From a checkpoint of a small mixture-of-experts model trained on Wikipedia.
Size: 8 layers, width 256, 66M parameters.
Training: a variant of Muon for the experts, 340M tokens, 5187 steps.
Below are experts of layer 3 (counted from 0) of a mixture-of-experts language model. Rows are named gate (a neuron's input weights, with its number), up (a neuron's input weights, with its number) and show model dimensions 0-63. Each number is 50 + 12 x the weight over its row's rms, rounded and kept within 0 to 99.
Before each expert's rows: a language model's description of what the expert responds to. This comes from a sample of Wikipedia text that the model never trained on.

# expert 44
Description: Adverbs. Adverbs and "-ly" endings, such as also, not, well, only, later, often, e.g. "also known as", "Mostly diurnal", "negatively".
gate0:44 54 65 61 42 45 51 41 52 33 36 70 69 65 61 53 62 38 49 59 51 55 57 41 47 64 42 33 56 54 41 48 63 34 65 61 62 85 51 46 29 42 65 65 46 70 49 43 41 54 42 51 50 66 43 19 42 41 25 56 39 54 74 42
up0:55 54 54 65 40 48 34 41 36 59 50 49 43 49 64 52 51 38 64 36 50 29 44 66 50 40 46 48 48 48 52 48 57 53 51 56 59 75 45 60 36 60 56 43 65 52 46 58 57 52 50 57 44 32 37 48 40 59 53 43 61 37 57 60
gate1:65 72 35 45 39 25 64 48 57 40 41 66 53 56 67 48 64 71 54 44 66 57 49 61 48 48 56 33 59 50 65 43 51 56 55 47 40 38 64 34 52 52 42 81 47 30 27 51 62 56 20 49 39 48 46 40 49 40 58 50 64 64 69 42
up1:50 49 45 25 39 49 50 68 32 69 42 61 33 70 62 53 60 35 63 52 53 50 49 49 60 56 59 61 65 50 48 44 48 64 63 24 34 43 61 47 48 64 59 38 35 51 29 48 42 65 44 56 59 45 54 68 73 63 44 44 48 50 65 63
gate2:47 56 60 36 52 37 33 66 38 52 60 25 51 37 56 67 39 34 66 50 38 45 47 37 46 62 55 70 50 47 58 50 56 58 39 39 54 58 59 64 55 57 47 65 39 53 37 58 62 45 72 64 41 41 73 46 60 52 45 62 62 24 65 54
up2:56 53 47 49 28 64 59 53 57 51 33 54 56 34 25 50 44 44 57 35 67 56 34 33 95 35 51 59 47 58 52 57 58 58 33 48 37 72 48 43 62 66 56 29 38 30 33 44 33 62 44 54 63 60 53 46 63 52 50 64 26 58 59 43
gate3:46 37 48 46 62 75 37 63 66 40 44 38 46 45 49 49 57 44 41 44 77 65 70 35 44 45 57 49 48 42 37 31 67 55 52 51 39 50 56 42 33 37 38 51 71 33 43 43 47 41 48 52 45 44 36 69 56 22 66 53 32 54 76 35
up3:31 54 52 38 55 49 35 35 53 63 82 41 68 44 33 35 57 46 37 74 45 32 59 53 48 58 21 62 62 65 21 44 46 46 35 54 76 56 55 50 47 53 30 50 55 40 70 48 58 59 55 50 42 51 36 48 48 75 49 54 47 46 58 46
gate4:58 59 33 40 36 55 35 55 69 52 58 38 45 55 48 32 39 43 63 66 37 26 72 36 54 51 45 37 48 54 48 59 38 42 36 51 71 46 61 63 54 64 59 40 65 56 21 55 49 35 66 46 81 56 55 45 53 33 52 65 35 53 46 69
up4:46 67 67 26 29 69 70 39 55 33 62 39 57 50 53 75 55 43 55 29 66 58 51 65 41 26 70 47 62 68 54 44 43 36 44 49 32 55 54 25 61 46 45 45 60 53 64 43 44 70 65 49 36 49 50 46 61 51 37 43 65 31 51 48
gate5:69 50 46 47 58 47 53 42 33 45 74 56 56 45 58 42 52 37 45 46 60 54 61 43 62 53 42 73 61 51 42 64 31 71 36 45 39 32 57 52 27 38 37 35 43 21 37 46 29 63 57 50 66 48 64 52 48 52 59 50 56 62 54 60
up5:56 44 55 51 43 43 49 18 59 47 62 31 50 60 59 58 70 28 40 75 47 48 71 58 41 48 55 36 47 60 40 41 46 37 35 69 69 54 46 50 48 52 41 71 45 62 18 51 48 65 39 51 62 54 41 56 53 60 53 45 60 67 49 58

# expert 58
Description: Plural group nouns. Plural nouns for groups of people or things and plural suffixes, such as members, people, students, protestors, scholars, units, races.
gate0:38 43 48 35 55 48 59 53 58 40 53 57 66 58 38 63 63 56 26 40 52 47 50 37 58 45 40 49 48 29 58 22 36 55 52 56 32 42 43 62 38 43 66 32 28 53 62 49 63 47 26 37 39 50 57 55 50 62 51 61 42 39 48 55
up0:28 58 59 70 52 73 39 48 32 49 72 50 55 28 59 64 63 50 48 42 59 62 56 45 40 57 67 65 59 37 50 64 55 55 56 34 59 63 50 60 62 45 45 44 48 66 53 38 36 33 35 80 74 59 35 57 53 64 40 39 42 59 48 55
gate1:58 43 46 54 26 51 41 28 45 41 68 44 38 63 21 52 44 64 46 42 73 50 47 54 40 53 47 49 50 51 44 60 56 59 48 33 56 49 40 57 56 60 28 39 63 76 62 41 71 59 62 45 44 42 72 56 34 19 46 44 69 29 60 58
up1:43 63 46 31 59 54 65 67 31 61 47 48 47 43 63 75 55 58 33 40 52 67 53 56 49 65 54 34 37 54 32 54 61 73 68 46 74 63 48 36 62 80 50 58 58 47 61 52 48 48 71 60 42 45 48 45 56 53 39 59 57 47 37 35
gate2:50 48 59 38 39 59 43 24 41 75 45 50 51 47 40 70 66 49 43 66 54 37 33 33 63 42 62 51 47 54 64 64 42 34 71 39 42 48 66 55 64 36 55 50 63 37 35 48 58 75 42 48 47 48 65 43 51 59 50 49 43 37 43 69
up2:54 29 61 44 53 41 43 57 69 52 56 75 66 33 63 45 62 47 35 57 50 43 54 32 56 42 40 70 41 69 51 40 59 41 58 77 53 55 49 50 58 55 49 47 56 39 26 48 61 41 61 34 60 48 49 58 34 56 74 45 41 36 54 56
gate3:50 43 48 32 32 35 33 27 59 56 15 42 59 52 29 52 51 41 55 22 42 37 54 47 60 39 45 53 59 29 58 65 45 37 59 59 51 33 66 41 78 42 47 30 41 46 41 57 43 42 65 44 42 38 39 55 67 60 47 32 45 49 52 72
up3:49 62 80 73 22 53 33 43 54 38 40 33 75 53 45 20 53 47 48 48 38 48 48 48 40 47 48 54 38 35 38 71 53 60 41 20 42 37 49 38 54 49 52 59 52 45 42 50 55 51 44 52 31 52 43 72 48 37 55 54 76 53 34 45
gate4:46 35 14 48 52 48 35 39 42 60 42 57 64 47 33 46 53 60 38 50 45 42 51 21 56 37 36 53 23 59 31 72 49 39 63 51 55 41 42 58 50 40 56 52 44 44 35 50 51 43 54 42 65 49 74 54 52 45 49 55 58 42 57 43
up4:68 56 34 36 42 56 28 43 58 58 56 44 25 37 31 69 46 50 53 65 48 49 51 49 72 43 45 54 45 66 31 83 43 38 42 60 70 49 43 49 49 47 53 66 44 64 56 35 32 28 33 28 37 48 46 47 67 28 39 53 41 49 28 50
gate5:50 09 49 64 50 49 70 37 52 34 49 51 44 60 49 44 56 74 51 51 40 32 42 76 66 39 58 57 66 46 72 41 67 16 51 72 36 60 65 61 62 33 41 35 26 69 47 64 45 31 67 60 35 57 47 49 50 50 48 58 55 44 62 67
up5:68 45 50 49 66 46 55 37 73 42 45 50 56 34 49 54 51 47 23 71 64 33 47 57 54 43 22 72 55 68 54 40 39 52 50 51 28 48 24 53 60 56 51 39 41 56 48 44 59 53 61 70 40 59 68 70 33 54 40 50 62 31 37 73

# expert 9
Description: Comma-ending word pieces. Commas and word endings fused with a comma, in lists, names and dates, often before and, which or who, such as Idaho, 1999), forbidden.
gate0:58 46 51 51 78 60 46 46 53 41 34 55 38 48 64 20 34 56 41 53 68 44 44 60 32 69 48 41 32 44 43 33 41 38 73 63 48 32 58 52 46 32 71 57 46 50 51 51 59 42 61 34 67 30 44 57 49 29 43 45 57 32 52 40
up0:50 51 44 47 35 51 44 63 55 36 42 42 54 36 71 34 34 47 38 51 47 27 41 69 50 40 38 45 45 55 56 71 63 62 31 52 48 60 57 66 36 42 49 64 54 46 74 57 37 59 42 59 41 48 59 45 34 51 45 46 36 47 71 49
gate1:53 54 48 39 52 35 51 64 45 45 70 40 40 75 35 34 61 71 76 58 48 44 51 48 40 54 86 65 61 35 47 49 53 52 67 49 44 42 59 71 65 50 45 48 75 47 53 47 58 46 56 56 55 62 57 33 39 42 31 44 60 83 54 29
up1:48 72 49 61 59 54 72 68 43 40 41 50 32 54 60 50 63 61 53 61 65 48 48 51 59 50 52 49 52 56 27 20 48 42 53 51 55 54 47 45 38 53 31 58 62 65 54 70 56 67 45 42 68 40 31 46 43 50 37 61 59 30 49 33
gate2:57 62 55 44 60 70 54 55 54 40 36 51 50 34 52 52 55 62 37 70 45 34 56 49 38 42 31 63 35 31 64 31 58 44 40 67 45 55 48 36 53 39 47 61 45 46 45 35 72 59 51 36 53 47 79 67 71 49 58 51 54 49 55 48
up2:38 48 38 64 40 44 47 55 42 54 57 53 61 29 30 51 49 25 42 36 53 51 33 50 72 52 61 36 47 20 54 57 37 40 59 59 43 28 32 40 19 47 58 53 39 54 32 56 52 58 81 59 54 39 57 45 45 63 45 60 41 57 69 55
gate3:61 42 63 52 55 59 58 67 47 51 57 50 71 65 62 48 52 40 60 71 47 47 55 38 68 35 69 65 53 38 59 38 53 26 27 56 73 37 55 26 56 56 52 44 75 32 40 37 53 46 52 39 36 58 64 46 67 45 52 59 22 60 53 47
up3:40 42 45 60 54 24 21 34 37 42 68 51 47 62 50 33 38 52 29 47 51 50 54 59 36 52 51 48 39 49 46 56 59 89 35 28 39 52 50 44 41 47 32 39 42 48 58 53 48 29 78 54 53 59 35 47 46 56 29 40 63 39 32 60
gate4:34 60 54 54 48 54 47 49 50 59 70 44 71 45 32 41 58 43 65 56 44 34 53 62 58 48 44 63 46 56 55 44 61 51 59 74 64 58 34 69 60 57 47 38 21 57 51 42 39 45 49 51 35 65 32 58 29 58 58 60 30 58 54 79
up4:72 34 61 43 59 49 43 51 07 22 48 53 60 66 47 51 40 51 50 49 41 30 23 57 71 59 45 47 51 55 69 51 63 41 47 39 53 53 39 51 40 49 69 53 42 53 49 46 53 43 51 58 53 67 44 48 42 38 51 51 76 52 42 64
gate5:48 73 27 30 61 14 49 45 51 59 79 63 56 44 60 64 52 49 50 57 39 56 69 67 63 50 48 64 67 61 36 66 56 42 65 71 53 62 40 39 37 47 55 34 60 70 36 63 58 37 54 72 56 64 49 54 46 42 46 52 45 43 49 57
up5:39 50 48 40 45 41 44 51 50 48 76 26 68 36 57 68 67 48 41 56 52 39 47 52 60 72 63 76 49 49 47 52 55 69 55 48 41 34 66 44 67 55 44 42 38 55 76 46 47 40 53 41 51 38 47 51 49 47 63 28 37 52 32 58

# expert 13
Description: Infobox field labels. Line breaks and the first word of infobox or list field labels after a dash, such as Yearbook, School, Alma, Senior, Binomial.
gate0:40 73 70 37 52 50 52 14 55 30 44 51 48 51 24 75 50 54 63 49 65 33 65 31 48 51 64 65 64 30 51 57 56 40 56 78 50 48 48 27 56 49 60 35 38 38 50 56 29 43 59 54 31 53 47 64 56 34 50 43 47 67 58 56
up0:56 52 39 62 59 58 59 32 58 33 50 36 56 52 40 42 40 44 65 71 60 38 35 48 62 72 52 50 56 37 66 60 69 47 58 61 56 33 35 69 48 53 28 62 55 27 62 45 49 40 47 44 44 36 51 51 44 37 29 39 47 67 49 70
gate1:43 49 59 50 54 64 51 49 57 68 53 60 51 47 59 25 54 56 56 35 61 37 41 55 39 59 68 40 52 63 41 43 45 60 38 68 51 46 43 45 41 48 51 52 46 58 48 25 57 55 42 49 54 37 78 56 26 54 44 50 40 71 45 52
up1:51 39 69 49 44 40 49 43 32 47 49 45 49 55 46 64 71 41 70 55 42 47 45 28 64 52 58 45 58 33 53 35 70 47 33 20 53 40 52 60 38 37 30 51 41 49 40 81 52 56 53 42 48 73 54 28 61 77 56 42 60 50 48 44
gate2:31 54 41 37 35 62 49 61 61 60 59 46 60 29 78 40 44 60 45 60 53 41 42 48 54 59 38 43 40 52 72 69 74 47 38 22 43 59 55 41 52 43 33 62 66 45 38 52 92 60 51 50 44 50 52 42 64 40 51 58 55 56 39 71
up2:49 43 65 32 66 60 41 68 22 45 44 63 52 53 60 60 72 60 46 63 34 57 68 52 54 52 49 50 60 25 48 58 61 81 70 53 59 69 57 62 52 47 49 37 45 65 51 32 36 52 53 54 47 33 42 55 58 37 59 30 47 46 36 51
gate3:46 48 62 34 42 64 59 54 44 67 28 42 55 61 35 64 53 29 27 53 30 39 48 59 51 58 37 41 65 41 52 64 41 35 65 60 50 52 43 44 46 52 58 60 32 50 53 57 61 45 57 54 56 54 51 50 47 55 52 65 53 46 48 54
up3:41 46 59 46 66 65 46 58 49 87 48 43 39 36 40 67 42 66 58 61 46 47 45 35 59 56 33 53 52 49 53 51 61 52 50 45 37 38 51 71 50 32 66 44 63 68 55 46 59 54 56 53 39 58 48 57 49 58 37 56 54 37 54 57
gate4:31 42 39 45 43 32 50 59 47 60 65 44 51 29 41 54 52 57 70 36 52 45 56 58 52 43 31 54 56 41 73 37 53 45 58 45 63 67 44 60 32 54 50 41 63 62 46 56 45 56 60 26 55 49 37 41 50 51 45 58 43 53 46 47
up4:43 57 61 38 60 61 39 28 46 44 25 35 51 54 65 52 38 58 23 38 59 44 70 73 59 61 62 41 65 44 47 43 61 61 55 43 56 46 56 57 60 46 76 74 29 52 54 51 33 59 64 52 33 75 56 47 63 62 65 59 66 33 60 75
gate5:58 50 67 47 63 48 40 59 31 60 51 55 52 43 41 55 52 43 55 34 51 44 58 33 61 68 50 64 43 40 28 42 09 45 35 70 55 45 54 52 46 53 43 52 53 49 67 40 57 40 46 45 48 57 58 46 48 66 59 61 54 23 62 51
up5:43 56 45 46 45 48 46 31 53 37 30 62 58 36 41 58 62 37 44 65 52 64 49 40 27 73 38 47 48 50 62 69 52 71 42 44 38 39 46 57 45 56 48 57 40 64 48 69 43 51 60 59 69 50 30 60 61 34 39 43 42 62 54 59

# expert 8
Description: Line breaks. Line-break tokens, especially right after "= Title =" headings, at paragraph ends before "==Section==" headers, and between table rows.
gate0:45 42 31 56 51 44 28 30 57 62 53 50 44 53 35 58 61 36 45 58 56 15 52 66 26 38 52 45 56 32 71 50 26 43 48 44 69 44 44 37 33 30 53 28 60 69 46 28 50 32 68 27 62 42 28 64 55 49 46 44 50 50 77 49
up0:65 46 52 24 38 46 58 56 64 41 49 53 36 61 53 51 61 73 43 50 57 57 47 43 46 50 56 40 60 54 43 38 35 53 26 23 54 35 37 35 46 59 56 47 50 44 49 53 49 51 67 50 50 37 51 43 54 62 62 48 39 42 46 58
gate1:67 37 51 52 45 36 60 23 59 45 57 51 49 56 43 46 49 34 23 72 32 57 53 55 45 57 30 27 59 63 58 40 62 43 54 26 71 42 37 53 52 40 54 59 35 47 45 46 60 32 45 51 44 55 21 51 59 53 59 41 42 33 47 51
up1:44 44 60 62 52 47 83 54 47 46 37 61 35 68 39 51 53 51 49 48 44 51 57 28 49 52 64 34 61 52 59 61 52 51 23 70 55 69 39 31 45 45 41 42 52 71 48 59 36 61 46 39 48 54 49 47 46 60 62 41 51 63 43 67
gate2:42 30 53 66 51 30 53 37 48 78 57 74 30 40 71 56 58 62 33 31 51 55 64 43 53 56 39 51 71 46 66 56 37 54 31 41 67 53 47 48 33 39 66 75 47 50 56 50 47 56 48 64 23 54 54 29 18 43 53 56 36 49 57 84
up2:16 42 51 46 59 59 51 36 47 46 52 34 73 46 58 39 40 70 56 57 41 25 75 46 44 52 39 67 40 52 49 64 49 56 38 61 62 54 59 59 48 57 40 63 70 65 62 48 50 50 38 62 75 55 49 51 54 49 44 50 46 46 62 43
gate3:71 36 70 56 67 47 44 49 57 40 50 41 54 47 47 56 47 56 49 54 39 57 57 51 57 52 42 44 61 61 50 52 22 52 56 46 55 40 52 56 62 50 59 41 84 44 31 31 54 28 65 28 37 47 58 69 47 75 48 37 27 46 45 52
up3:13 64 65 48 54 40 60 52 55 32 38 59 66 54 50 45 68 37 64 49 51 59 31 56 43 65 51 64 35 45 61 53 55 47 47 50 25 54 51 49 23 36 19 49 32 54 65 51 47 48 51 68 36 43 56 61 63 50 38 42 51 58 44 61
gate4:47 37 55 40 54 79 38 30 43 44 56 63 34 42 50 52 59 56 59 50 38 45 39 57 52 41 38 50 41 76 63 48 55 36 58 45 58 65 31 53 60 54 44 60 54 44 51 48 41 35 47 45 32 45 69 54 47 53 53 39 48 48 61 40
up4:57 58 59 48 45 45 43 52 62 49 65 51 69 39 48 54 65 63 37 53 43 35 62 73 41 60 31 66 58 40 67 59 71 75 46 56 58 52 55 59 64 43 54 61 25 70 45 32 67 65 31 37 44 49 49 36 39 60 52 67 52 49 62 44
gate5:61 51 66 56 40 47 49 50 36 58 30 37 61 59 44 59 46 52 47 30 51 46 47 30 31 43 74 31 60 62 58 67 48 44 26 47 52 57 41 53 35 38 45 54 35 31 51 35 49 43 57 39 65 37 63 59 57 32 62 46 48 58 61 70
up5:51 57 62 45 39 32 32 58 53 68 57 55 23 41 29 61 79 51 65 41 66 54 48 42 62 53 59 43 65 52 24 54 59 45 56 46 49 49 39 45 60 66 54 51 55 39 59 32 67 44 51 37 50 51 33 59 32 58 50 41 33 56 20 53

# expert 41
Description: Commas ending items. Commas, usually fused to a word ending, that close list items, places or dates, such as New York City, political, 2007, Nova Scotia, Canada.
gate0:36 39 55 59 46 66 42 25 29 28 77 17 46 55 49 50 48 60 50 57 63 54 45 42 64 59 48 71 42 40 37 48 46 59 56 60 46 36 60 30 43 66 58 49 47 35 29 53 40 61 43 44 70 48 73 33 44 54 39 27 44 39 70 55
up0:35 43 54 27 54 68 50 31 69 45 62 47 60 50 64 49 41 42 66 52 54 61 44 40 37 50 42 56 77 60 52 43 57 35 58 58 38 58 44 40 59 28 47 43 60 50 42 58 51 71 46 57 67 46 27 67 64 34 65 53 46 64 53 37
gate1:33 51 50 74 38 43 48 44 58 48 33 43 56 47 63 50 49 75 56 49 55 59 30 52 58 51 55 49 48 60 50 50 52 48 35 42 66 60 21 44 43 37 65 26 57 47 54 64 69 36 54 38 46 32 48 45 21 38 50 51 37 51 47 52
up1:39 58 64 39 52 59 50 45 47 60 64 67 51 47 44 35 48 53 47 37 74 35 59 31 54 32 41 43 56 57 70 68 52 51 75 46 57 56 69 62 48 42 50 66 41 61 69 30 40 34 85 50 41 58 52 53 38 55 44 55 62 41 49 54
gate2:59 41 36 56 51 49 47 41 48 42 58 50 56 45 46 53 39 61 50 50 57 38 64 41 64 58 26 54 39 37 51 55 57 58 35 50 63 43 39 61 40 46 27 60 57 47 52 36 64 38 74 55 60 46 59 57 17 46 60 52 44 64 48 30
up2:58 49 37 63 57 38 38 42 52 49 40 57 43 43 50 90 31 50 53 45 51 64 57 52 47 27 47 43 26 32 39 26 25 57 45 66 57 55 53 56 27 52 42 58 57 54 56 48 51 50 72 34 61 56 39 75 49 53 59 72 48 39 55 68
gate3:83 50 37 56 49 77 69 36 35 66 45 45 61 26 61 58 19 25 58 57 53 22 44 50 55 63 39 52 47 55 52 59 44 51 51 57 49 74 54 44 22 52 46 55 71 50 53 30 72 46 54 58 49 53 62 60 49 43 51 48 48 33 36 28
up3:75 61 69 62 19 49 35 57 55 76 31 49 46 66 58 34 48 33 49 53 39 21 60 56 53 50 47 71 49 45 63 65 46 55 40 56 44 38 55 46 61 53 82 59 55 83 48 49 59 57 53 52 56 59 52 60 45 52 68 62 36 30 38 36
gate4:42 40 69 71 44 64 64 39 38 78 39 59 58 57 49 45 50 37 46 52 47 37 54 43 48 50 53 54 64 43 38 49 48 48 69 51 60 69 66 52 48 44 45 49 65 46 56 43 46 56 67 52 56 41 35 38 65 61 62 57 34 42 57 28
up4:48 45 64 70 43 37 45 44 41 51 24 29 56 47 44 57 38 52 65 57 22 67 57 50 38 58 49 43 70 56 53 33 42 61 38 59 34 49 63 32 66 35 36 49 45 54 53 30 47 41 55 54 46 29 56 45 37 39 37 31 21 65 45 63
gate5:47 43 66 56 52 41 44 59 60 46 38 46 60 41 62 45 62 27 53 49 55 63 44 55 41 61 37 60 50 61 51 52 60 47 72 46 66 47 49 43 52 45 18 53 44 63 61 58 40 32 47 48 44 32 51 38 75 63 57 44 57 63 62 61
up5:49 52 29 73 67 50 54 37 55 61 63 35 61 41 63 49 58 62 52 33 53 56 68 77 50 56 53 33 34 55 70 47 54 48 31 71 46 41 59 32 45 54 51 38 39 73 66 44 47 64 71 39 42 34 61 57 32 34 42 61 53 39 67 46

# expert 14
Description: Auxiliary and copular verbs. Finite verbs was, is, were, had, have, would after a subject, plus "most" or "become" right after was or has.
gate0:50 44 26 39 37 37 66 55 35 48 65 37 49 47 48 66 45 55 48 38 20 52 70 66 19 48 62 43 46 55 38 56 48 59 60 66 40 46 42 63 65 41 49 59 36 43 37 65 58 47 61 63 43 55 65 63 44 61 78 42 48 53 54 36
up0:49 43 30 59 41 55 41 47 66 67 71 60 44 70 42 61 33 45 39 43 53 49 42 56 49 40 57 43 61 61 48 56 36 54 56 47 29 48 58 50 55 43 46 64 70 36 64 39 59 77 41 65 48 43 72 52 27 63 61 42 58 56 42 56
gate1:62 64 58 46 55 39 84 45 38 76 50 42 53 36 32 49 40 47 57 55 38 52 37 51 51 44 49 53 69 48 42 51 70 51 54 50 69 62 59 39 26 26 69 65 47 59 61 28 64 58 59 68 69 53 40 32 63 61 56 74 52 54 56 65
up1:56 43 31 60 58 60 62 68 42 55 55 70 46 37 41 62 31 53 46 52 51 70 64 44 48 41 27 78 51 60 73 78 45 34 72 34 56 28 32 57 33 43 70 56 69 65 52 45 66 66 44 51 37 31 42 49 52 54 53 59 46 47 37 47
gate2:59 60 31 50 47 38 33 45 49 42 39 44 67 23 25 60 57 58 49 56 80 41 67 44 63 63 61 59 52 41 41 49 43 44 61 40 57 61 38 45 66 34 51 58 23 44 35 46 53 54 44 79 33 59 58 44 31 56 49 74 44 67 47 69
up2:52 55 65 51 59 43 27 64 30 70 43 54 47 45 54 58 52 61 31 50 39 37 52 38 57 57 60 37 48 43 63 65 44 47 47 53 70 35 56 42 45 61 45 53 63 30 24 55 63 56 45 50 65 51 47 35 43 55 60 71 57 37 60 46
gate3:41 27 65 62 55 47 34 53 51 44 64 51 59 22 26 40 57 60 53 50 55 55 39 57 45 39 53 51 42 46 39 56 48 31 59 45 48 72 46 65 43 53 46 46 42 70 52 46 55 38 48 61 33 73 45 43 56 30 47 48 19 43 47 41
up3:55 83 50 41 49 54 38 48 36 41 37 65 58 47 59 51 50 53 66 30 54 57 64 43 59 42 65 29 37 33 57 52 71 60 64 42 64 41 50 43 56 37 65 55 45 47 48 38 60 45 52 51 56 15 38 40 39 31 51 36 63 52 36 47
gate4:50 54 38 39 45 52 40 51 59 49 39 51 79 48 48 74 56 43 64 36 59 68 33 39 63 66 56 53 53 64 59 37 51 46 40 42 64 68 57 50 62 42 61 60 68 53 52 47 52 21 43 69 64 51 54 46 61 44 38 67 55 55 52 25
up4:34 55 37 48 22 58 60 61 44 49 44 45 59 38 26 51 57 40 45 41 79 62 51 61 48 44 68 54 49 55 69 65 50 58 49 61 51 55 49 54 27 60 38 64 54 42 47 52 55 38 20 41 49 54 64 60 42 34 75 49 45 44 74 72
gate5:76 54 28 62 47 49 50 65 64 42 36 44 38 35 54 58 51 59 46 37 57 43 44 69 49 34 33 32 62 47 60 37 51 33 45 40 49 61 45 47 66 52 43 58 40 60 46 30 58 63 67 67 51 44 58 46 33 35 48 48 49 58 63 62
up5:35 34 64 65 68 61 38 49 57 52 60 40 58 32 72 34 57 51 53 47 53 58 66 64 43 64 72 50 63 47 56 37 62 68 39 69 45 54 36 46 45 45 66 60 48 43 48 43 34 44 44 52 41 63 47 66 42 51 55 53 48 25 48 56

# expert 51
Description: Words after prepositions. The word after in, to or at in set phrases, such as in order to, in front of, at least, in about, more than.
gate0:46 38 56 36 42 42 38 39 32 49 33 67 47 42 39 47 51 61 59 39 58 34 55 44 60 47 59 44 40 34 74 64 63 74 58 60 44 82 45 46 19 54 46 50 43 29 31 55 43 47 31 50 32 50 55 59 28 52 59 59 39 43 47 47
up0:43 60 65 50 80 51 50 52 43 69 59 64 54 61 53 61 39 54 52 53 57 49 37 41 53 51 54 43 42 79 44 43 60 43 55 35 50 44 73 68 41 59 53 53 31 37 16 55 61 34 41 49 70 68 43 48 50 50 58 65 75 59 45 58
gate1:60 68 35 45 32 33 54 59 59 41 52 49 57 40 50 49 49 72 40 70 60 48 53 58 48 55 46 57 24 48 35 47 58 35 39 56 48 50 53 63 64 43 61 49 51 57 64 65 46 60 51 26 56 48 49 46 48 29 54 45 38 59 47 59
up1:49 50 34 42 42 35 47 35 41 50 36 37 64 67 69 25 70 60 67 53 65 66 54 51 47 61 43 64 29 52 51 48 60 48 39 45 45 33 41 57 19 59 58 53 64 56 41 66 37 79 53 56 56 58 51 54 63 54 41 37 14 51 56 55
gate2:45 31 61 84 72 24 58 51 50 34 65 52 53 54 52 56 53 54 55 48 59 56 43 38 49 48 47 50 50 50 51 65 60 50 46 46 67 58 67 58 54 70 45 72 53 49 53 65 44 48 50 41 57 58 59 53 59 45 49 51 52 54 55 39
up2:41 52 52 35 69 60 35 45 45 48 35 50 58 46 49 11 69 51 46 36 51 48 26 27 58 31 54 67 26 67 51 49 44 40 27 51 48 56 19 54 58 36 59 47 42 57 46 51 48 49 35 66 57 64 64 50 59 69 65 47 55 50 77 47
gate3:61 49 48 66 50 63 64 27 34 44 33 37 53 42 54 31 26 52 44 46 54 55 33 52 52 60 81 41 50 40 49 69 34 59 26 22 39 40 50 51 59 77 43 33 46 58 44 48 52 43 65 35 42 46 45 51 55 47 35 47 61 28 67 49
up3:62 46 30 54 47 71 43 64 60 69 54 45 46 55 59 61 49 49 40 51 52 56 58 56 55 27 22 60 36 51 32 42 63 49 58 42 47 38 41 59 39 32 46 58 64 37 42 33 48 41 46 26 37 41 55 11 73 51 50 37 46 37 34 54
gate4:35 57 53 64 46 45 67 53 55 31 47 62 50 70 37 51 42 55 74 73 48 49 69 84 34 49 44 58 73 43 45 36 58 42 42 61 43 24 40 44 69 42 52 60 52 43 37 55 44 68 50 48 49 62 47 60 46 45 42 51 63 35 49 50
up4:59 45 52 60 72 35 37 66 72 69 46 48 37 56 38 46 45 66 53 59 54 60 32 49 58 59 49 24 72 57 80 51 43 26 59 48 32 54 64 48 31 41 57 43 62 26 42 76 49 55 62 43 73 61 55 27 47 62 56 50 40 55 68 49
gate5:64 65 59 54 58 67 66 54 43 55 65 46 63 45 51 57 53 45 58 55 61 42 54 50 52 45 64 56 41 46 47 34 59 42 49 57 51 30 43 75 61 67 56 50 37 46 16 67 68 51 48 42 68 69 41 36 48 28 46 42 40 61 53 40
up5:59 55 83 58 56 49 47 60 74 39 65 53 43 50 48 34 44 55 32 38 54 44 75 50 37 66 46 40 53 67 37 48 68 57 53 52 68 51 53 60 50 35 25 47 50 56 42 39 48 54 50 34 61 57 56 43 59 42 32 37 65 60 51 60